Below are experts of layer 2 (counted from 0) of a mixture-of-experts language model. Rows are named router (the router's row for the expert) and show model dimensions 0-127. Each number is 200 + 40 x the weight over its row's rms, rounded and kept within 0 to 999.
After each expert's rows: "comes before" lists some tokens at least twice as common just after its tokens as in all text. This comes from a sample of Wikipedia text that the model never trained on. Tokens count by the router's weight.

# expert 67
router,198,201,228,182,194,213,215,134,140,180,226,247,237,180,188,211,196,159,195,181,271,235,169,105,170,147,200,142,156,230,224,217,143,210,202,232,246,203,181,229,181,140,215,199,174,229,203,178,264,165,195,181,190,183,225,203,137,149,228,158,242,147,174,180,159,209,204,237,198,157,264,194,204,253,162,162,135,166,245,208,194,246,172,232,221,124,212,154,188,222,235,241,195,259,189,158,217,176,209,131,197,269,213,218,159,234,256,156,248,270,156,248,178,223,237,182,256,162,146,179,214,176,231,244,129,215,174,234
comes before: " ", " +", " .", " −", " —", " Clay"

# expert 31
router,164,234,217,172,222,153,253,108,154,190,210,221,303,187,183,211,152,153,158,146,281,220,179,127,218,192,153,158,156,207,274,190,170,212,179,209,215,214,153,241,207,132,217,232,147,237,183,207,251,187,178,194,202,164,236,204,146,133,243,185,238,167,161,236,148,249,202,238,223,200,299,165,162,212,158,162,169,189,201,197,210,231,152,227,184,75,253,168,214,196,174,175,188,207,199,189,257,172,216,192,208,190,189,174,151,229,270,151,233,259,167,246,159,198,266,170,290,166,141,216,245,198,228,230,96,230,156,212
comes before: "19", "20", "18", "1", "3", "2"

# expert 35
router,197,141,205,268,183,268,177,220,209,140,241,230,181,164,110,228,211,149,166,128,185,194,192,214,239,250,205,249,181,159,152,193,218,240,239,187,146,270,165,220,241,216,248,188,176,137,213,136,131,177,233,259,138,209,193,199,206,233,215,197,166,194,143,216,190,161,200,164,210,176,162,179,188,169,157,206,238,242,237,269,106,177,164,164,205,331,257,247,175,192,161,243,209,183,253,260,296,213,192,195,263,173,173,243,222,227,213,231,200,151,181,241,181,208,156,230,174,223,301,109,159,195,231,148,179,180,192,236
comes before: " of", ",", "–", " in", ".\n\n", " with"

# expert 20
router,225,196,233,235,192,166,191,198,172,219,247,244,148,263,212,163,204,153,141,135,186,187,145,173,166,237,254,225,136,185,182,218,194,187,228,205,229,213,209,230,218,215,130,184,229,154,187,216,222,194,137,212,245,135,181,201,183,190,205,210,144,183,257,139,131,183,166,241,191,136,135,159,126,246,158,205,187,165,266,211,209,228,130,207,252,171,209,185,217,178,120,228,250,226,216,178,182,273,251,163,250,194,235,257,196,240,161,213,251,205,142,138,265,199,200,202,230,150,178,205,194,167,253,183,158,186,258,194
comes before: " the", "|", " his", " birth", " Representatives", " these"

# expert 74
router,182,234,235,218,254,208,135,227,171,167,189,251,210,227,201,180,303,184,264,164,228,171,144,256,224,198,218,220,241,208,227,167,238,207,162,127,203,174,128,301,156,230,241,150,189,212,231,185,207,219,227,215,169,244,130,194,190,251,192,240,209,165,182,237,178,187,215,177,207,234,207,199,246,224,130,189,186,168,225,217,119,160,196,161,209,196,169,229,234,169,225,240,210,175,198,209,197,201,107,217,198,173,223,209,255,211,223,265,214,249,142,142,241,207,192,190,227,313,218,139,238,254,217,260,218,247,182,163
comes before: " of", " to", " in", " for", " as", " from"

# expert 40
router,243,203,219,185,171,197,213,261,175,222,203,238,273,168,204,206,182,236,196,177,194,216,159,219,225,164,271,165,248,273,161,208,223,126,197,216,204,244,231,174,206,183,160,132,215,170,225,182,243,220,88,174,233,231,240,223,163,253,192,248,209,203,224,166,231,167,119,252,226,129,203,144,193,139,273,232,230,181,219,168,147,197,207,199,203,209,243,264,227,230,227,203,255,200,162,284,184,244,148,235,206,174,208,183,210,245,180,179,240,170,250,172,176,140,207,241,175,138,279,211,198,229,217,234,271,182,282,163
comes before: " the", " that", " to", " a", " in", " his"

# expert 72
router,185,236,247,224,232,160,246,164,243,190,232,163,162,170,188,232,103,238,211,253,166,249,202,235,177,201,169,184,206,248,152,219,277,141,157,196,201,150,227,202,204,220,187,260,267,199,206,191,212,232,201,126,251,193,197,201,258,233,106,237,203,167,222,230,253,201,214,238,169,198,173,235,287,193,233,276,174,186,134,170,228,190,235,194,217,322,268,224,212,192,184,200,110,188,186,196,123,152,216,208,205,197,265,170,216,196,121,220,254,160,188,156,157,179,182,252,229,152,370,213,224,218,238,239,211,195,209,263
comes before: " of", " to", " in", " by", " and", " from"

# expert 49
router,257,203,220,139,133,210,212,177,214,130,187,248,225,268,212,188,207,181,157,182,167,148,236,186,206,121,154,291,210,196,222,276,196,175,142,190,221,247,166,253,164,203,193,232,237,263,209,222,224,192,184,152,127,196,161,122,168,158,132,199,241,212,228,204,143,189,197,203,100,250,237,172,205,233,182,231,205,253,138,120,189,230,171,163,183,162,224,183,213,162,205,243,144,150,270,145,193,229,106,256,144,237,215,216,250,194,243,231,176,160,240,210,200,131,204,144,216,202,207,233,286,223,261,215,124,254,169,174
comes before: "20", "19", "18", "1", "0", "2"

# expert 66
router,169,207,151,168,230,257,122,185,214,184,164,152,205,215,207,208,224,270,239,257,218,163,249,224,220,244,229,198,210,249,215,223,234,211,316,181,191,178,169,208,201,248,242,195,159,205,179,172,293,198,238,252,230,224,196,247,267,201,180,213,176,257,222,183,201,193,207,174,219,199,228,159,220,185,195,145,232,211,255,172,221,182,219,158,213,274,157,207,181,239,235,181,260,92,178,320,181,188,230,232,193,190,183,203,148,152,196,183,185,125,201,196,275,192,207,121,176,199,199,237,119,151,146,192,246,171,249,174
comes before: "-", "|", ":", "==", "===", "The"

# expert 79
router,201,193,236,179,201,208,231,111,131,172,222,247,248,190,187,227,185,158,178,174,274,226,152,104,194,152,194,143,162,225,233,223,136,205,187,210,259,223,186,234,179,144,208,187,175,228,209,178,257,174,187,189,188,181,220,209,164,153,227,164,222,133,174,184,172,204,207,238,200,157,258,181,199,247,164,168,122,168,234,196,209,243,165,232,213,113,221,161,174,214,251,225,196,262,200,168,215,162,201,139,207,269,205,214,161,243,265,154,247,281,151,240,179,215,243,174,255,169,145,204,215,177,222,243,124,210,165,244
comes before: " ", " York", " +", "s", "°", " be"

# expert 64
router,177,251,168,172,117,218,231,233,156,182,174,197,156,172,197,163,192,244,254,275,207,223,216,271,174,224,207,194,221,176,156,193,192,205,170,147,170,174,170,160,170,256,235,185,219,247,193,215,171,282,226,164,150,142,242,149,290,246,154,194,270,188,287,193,216,283,171,188,214,192,220,232,176,223,200,155,136,154,121,235,258,157,301,197,186,291,166,216,238,119,146,222,214,187,226,232,202,178,192,223,185,120,132,233,225,201,154,248,163,161,228,139,189,211,193,192,169,201,297,161,170,207,210,206,229,221,152,180
comes before: " of", " in", " and", ":", " to", " for"

# expert 60
router,162,247,194,186,246,167,265,265,134,220,263,191,236,209,142,214,218,236,230,145,246,159,211,247,166,163,240,228,258,230,180,194,178,215,155,181,189,121,211,170,120,167,218,219,176,153,254,200,181,277,182,145,135,224,165,267,207,206,239,236,205,226,216,186,156,240,215,212,219,177,243,227,162,196,232,184,194,201,218,129,272,265,242,154,206,228,159,287,176,216,223,186,106,219,179,204,252,246,127,172,173,183,266,159,191,171,265,199,182,232,187,193,204,230,131,241,224,246,219,161,120,168,188,190,120,166,118,203
comes before: ",", ".", " of", " and", " in", ".\n\n"

# expert 52
router,159,180,161,223,188,217,147,253,244,220,181,201,157,230,184,172,174,174,229,249,167,207,214,171,259,186,193,170,212,181,237,207,306,131,303,211,237,189,278,216,251,247,203,179,236,147,180,230,187,190,180,200,281,167,220,211,226,192,226,209,146,198,226,198,230,193,276,159,243,169,150,147,203,143,185,207,142,221,169,242,165,169,189,116,209,260,173,168,185,210,225,224,253,169,212,224,188,146,259,187,272,250,208,157,182,136,152,211,182,187,200,110,255,178,228,180,149,137,227,215,203,190,142,123,303,145,265,224
comes before: " |", ":", "=", "===", "==", "The"

# expert 18
router,154,173,223,217,189,233,182,251,172,215,239,225,169,200,192,247,221,176,220,192,188,248,169,175,144,318,241,138,189,139,210,129,200,177,151,226,297,255,165,216,225,241,222,153,286,163,182,125,196,195,240,141,275,203,191,248,132,209,166,269,122,119,174,167,240,155,265,205,230,247,155,160,231,175,179,197,182,247,266,194,150,253,259,212,202,215,190,131,261,229,240,245,214,164,253,244,182,134,203,239,216,169,250,157,108,254,225,238,259,207,174,267,238,229,207,187,172,196,140,202,163,157,216,178,168,226,164,154
comes before: "|", "-", "|---|---|---|---|---|---|\n", "|---|---|---|\n", "|---|---|---|---|---|\n", "|---|---|---|---|\n"

# expert 29
router,227,196,239,182,197,208,239,138,141,189,207,238,229,204,170,231,174,153,184,172,289,225,179,116,171,160,193,155,160,215,234,212,144,214,194,223,258,199,186,233,177,146,197,174,166,218,212,173,252,170,181,174,205,179,226,185,136,153,232,186,234,152,191,199,175,213,189,244,203,171,275,192,208,230,159,157,143,149,235,201,200,232,178,234,199,109,218,143,168,231,249,238,199,302,184,156,219,163,212,150,205,276,216,228,156,238,246,160,235,275,178,229,175,218,236,177,246,160,105,185,206,174,234,242,131,207,177,237
comes before: "20", "19", "0", "1", "2", "18"

# expert 15
router,179,171,174,235,168,133,188,188,141,161,220,146,239,237,231,242,244,187,134,276,212,185,142,153,234,128,243,210,239,275,202,223,179,163,200,242,193,160,229,156,204,162,158,177,253,199,223,185,161,175,147,232,162,249,205,243,220,162,292,186,180,122,179,163,190,227,191,229,173,159,286,241,155,263,178,209,231,223,213,206,208,179,181,222,274,173,180,151,225,201,222,212,272,153,222,203,275,265,121,148,169,228,231,169,193,225,229,125,250,241,207,141,137,222,262,223,189,228,184,226,143,168,215,169,213,176,232,170
comes before: "==", "===", "The", "In", "-", " The"

# expert 70
router,150,244,285,233,169,211,289,250,150,198,236,173,258,206,230,212,203,173,211,187,218,192,159,178,171,182,230,190,174,131,213,178,148,161,149,197,164,217,248,204,128,187,200,154,188,135,200,200,102,204,225,144,88,248,159,231,190,254,216,188,217,247,196,136,180,198,141,218,165,253,197,248,140,233,216,249,198,182,166,134,145,221,218,233,225,215,191,198,216,226,215,134,161,181,221,219,265,269,130,234,172,194,204,290,227,204,251,219,184,207,225,167,127,245,153,281,207,213,238,142,164,205,163,233,91,219,166,192
comes before: "-", "==", " of", "===", "The", "In"

# expert 9
router,178,227,193,264,211,155,299,195,181,255,209,157,161,203,212,196,236,304,200,192,226,173,216,310,203,217,280,232,204,177,254,193,147,146,184,179,159,165,179,177,139,236,247,201,252,168,235,227,153,248,194,188,123,230,169,204,200,214,153,229,235,211,277,187,219,163,153,139,155,237,199,164,124,197,163,234,182,180,125,240,219,276,247,151,184,257,141,240,211,189,206,223,209,182,241,233,218,219,161,198,215,178,182,189,203,166,160,219,190,219,217,253,135,272,199,199,241,207,217,181,136,276,202,255,209,238,202,250
comes before: "-", "The", "==", " of", "In", "==="

# expert 26
router,211,191,234,171,197,223,226,136,141,179,210,240,261,187,202,219,185,162,181,186,280,233,172,100,183,159,191,142,151,229,238,219,136,204,199,219,253,208,164,239,177,136,219,210,175,230,218,185,260,194,194,184,190,176,218,214,134,145,232,162,230,149,178,195,146,210,204,225,209,158,265,181,211,244,159,158,126,180,250,186,207,252,157,236,224,121,222,156,191,233,266,230,188,264,194,173,220,164,211,143,212,255,217,208,155,236,251,146,249,269,164,240,172,212,254,178,265,163,122,181,213,183,234,232,127,216,182,242
comes before: " |", "–", ".", "%", ")", ";"

# expert 17
router,206,189,230,177,201,214,236,129,134,192,217,251,262,188,187,216,188,159,185,175,278,231,165,107,168,163,185,135,161,219,232,214,142,204,199,231,251,210,172,240,181,140,211,204,176,231,211,183,262,185,190,179,192,181,222,195,138,146,237,175,230,143,179,189,163,201,200,233,208,162,276,185,199,248,163,155,145,165,248,201,207,249,163,232,212,118,219,149,190,229,244,235,199,268,202,166,223,173,205,145,204,256,219,217,154,247,254,149,252,275,165,239,171,215,245,172,256,163,119,190,208,175,225,244,128,222,181,242
comes before: "20", "-", "19", "1", "2", "3"

# expert 27
router,206,205,232,194,197,227,218,135,145,170,209,252,239,188,223,201,197,163,184,178,278,239,152,109,159,147,188,138,159,236,245,231,160,218,208,205,259,210,182,212,176,145,193,207,169,235,211,162,254,187,171,175,199,182,238,182,130,170,226,174,244,135,174,182,145,218,217,244,197,156,281,200,213,242,179,191,134,170,246,209,186,235,162,228,221,141,198,141,173,226,242,244,194,256,191,174,220,185,207,140,204,291,217,228,164,228,259,148,264,274,167,231,184,221,216,200,259,165,94,177,234,178,237,235,117,211,178,222
comes before: " ", "-", " The", " be", " +", " as"

# expert 24
router,264,172,168,192,111,214,193,241,181,185,222,267,174,203,114,203,224,208,236,222,106,197,176,268,238,192,233,263,201,141,178,195,198,275,233,188,157,187,171,219,254,221,236,190,210,212,179,145,151,205,271,171,219,205,162,215,224,300,265,189,180,156,248,194,239,256,212,222,299,227,186,163,195,167,179,171,236,233,236,259,151,136,274,108,169,306,213,207,187,168,218,175,225,144,213,247,253,192,245,191,245,199,167,194,233,183,208,198,182,147,182,180,226,163,175,206,144,258,249,203,143,231,193,160,257,115,187,207
comes before: " by", " in", " to", " on", " that", " a"

# expert 62
router,223,246,209,158,201,198,190,160,163,128,231,212,279,222,196,161,124,175,181,193,280,230,132,207,183,94,192,181,203,247,240,220,214,171,228,220,255,210,177,278,227,137,234,255,148,235,178,221,271,197,208,235,202,175,157,205,155,92,180,208,172,162,215,237,199,131,200,232,165,183,240,173,225,230,141,212,152,133,214,205,222,280,212,212,186,105,188,135,163,248,154,187,190,249,237,191,274,197,226,205,213,264,162,179,179,229,230,151,174,247,149,248,223,234,192,183,268,210,102,168,222,146,166,267,146,195,164,280
comes before: " ", " be", " and", " was", " —", "00"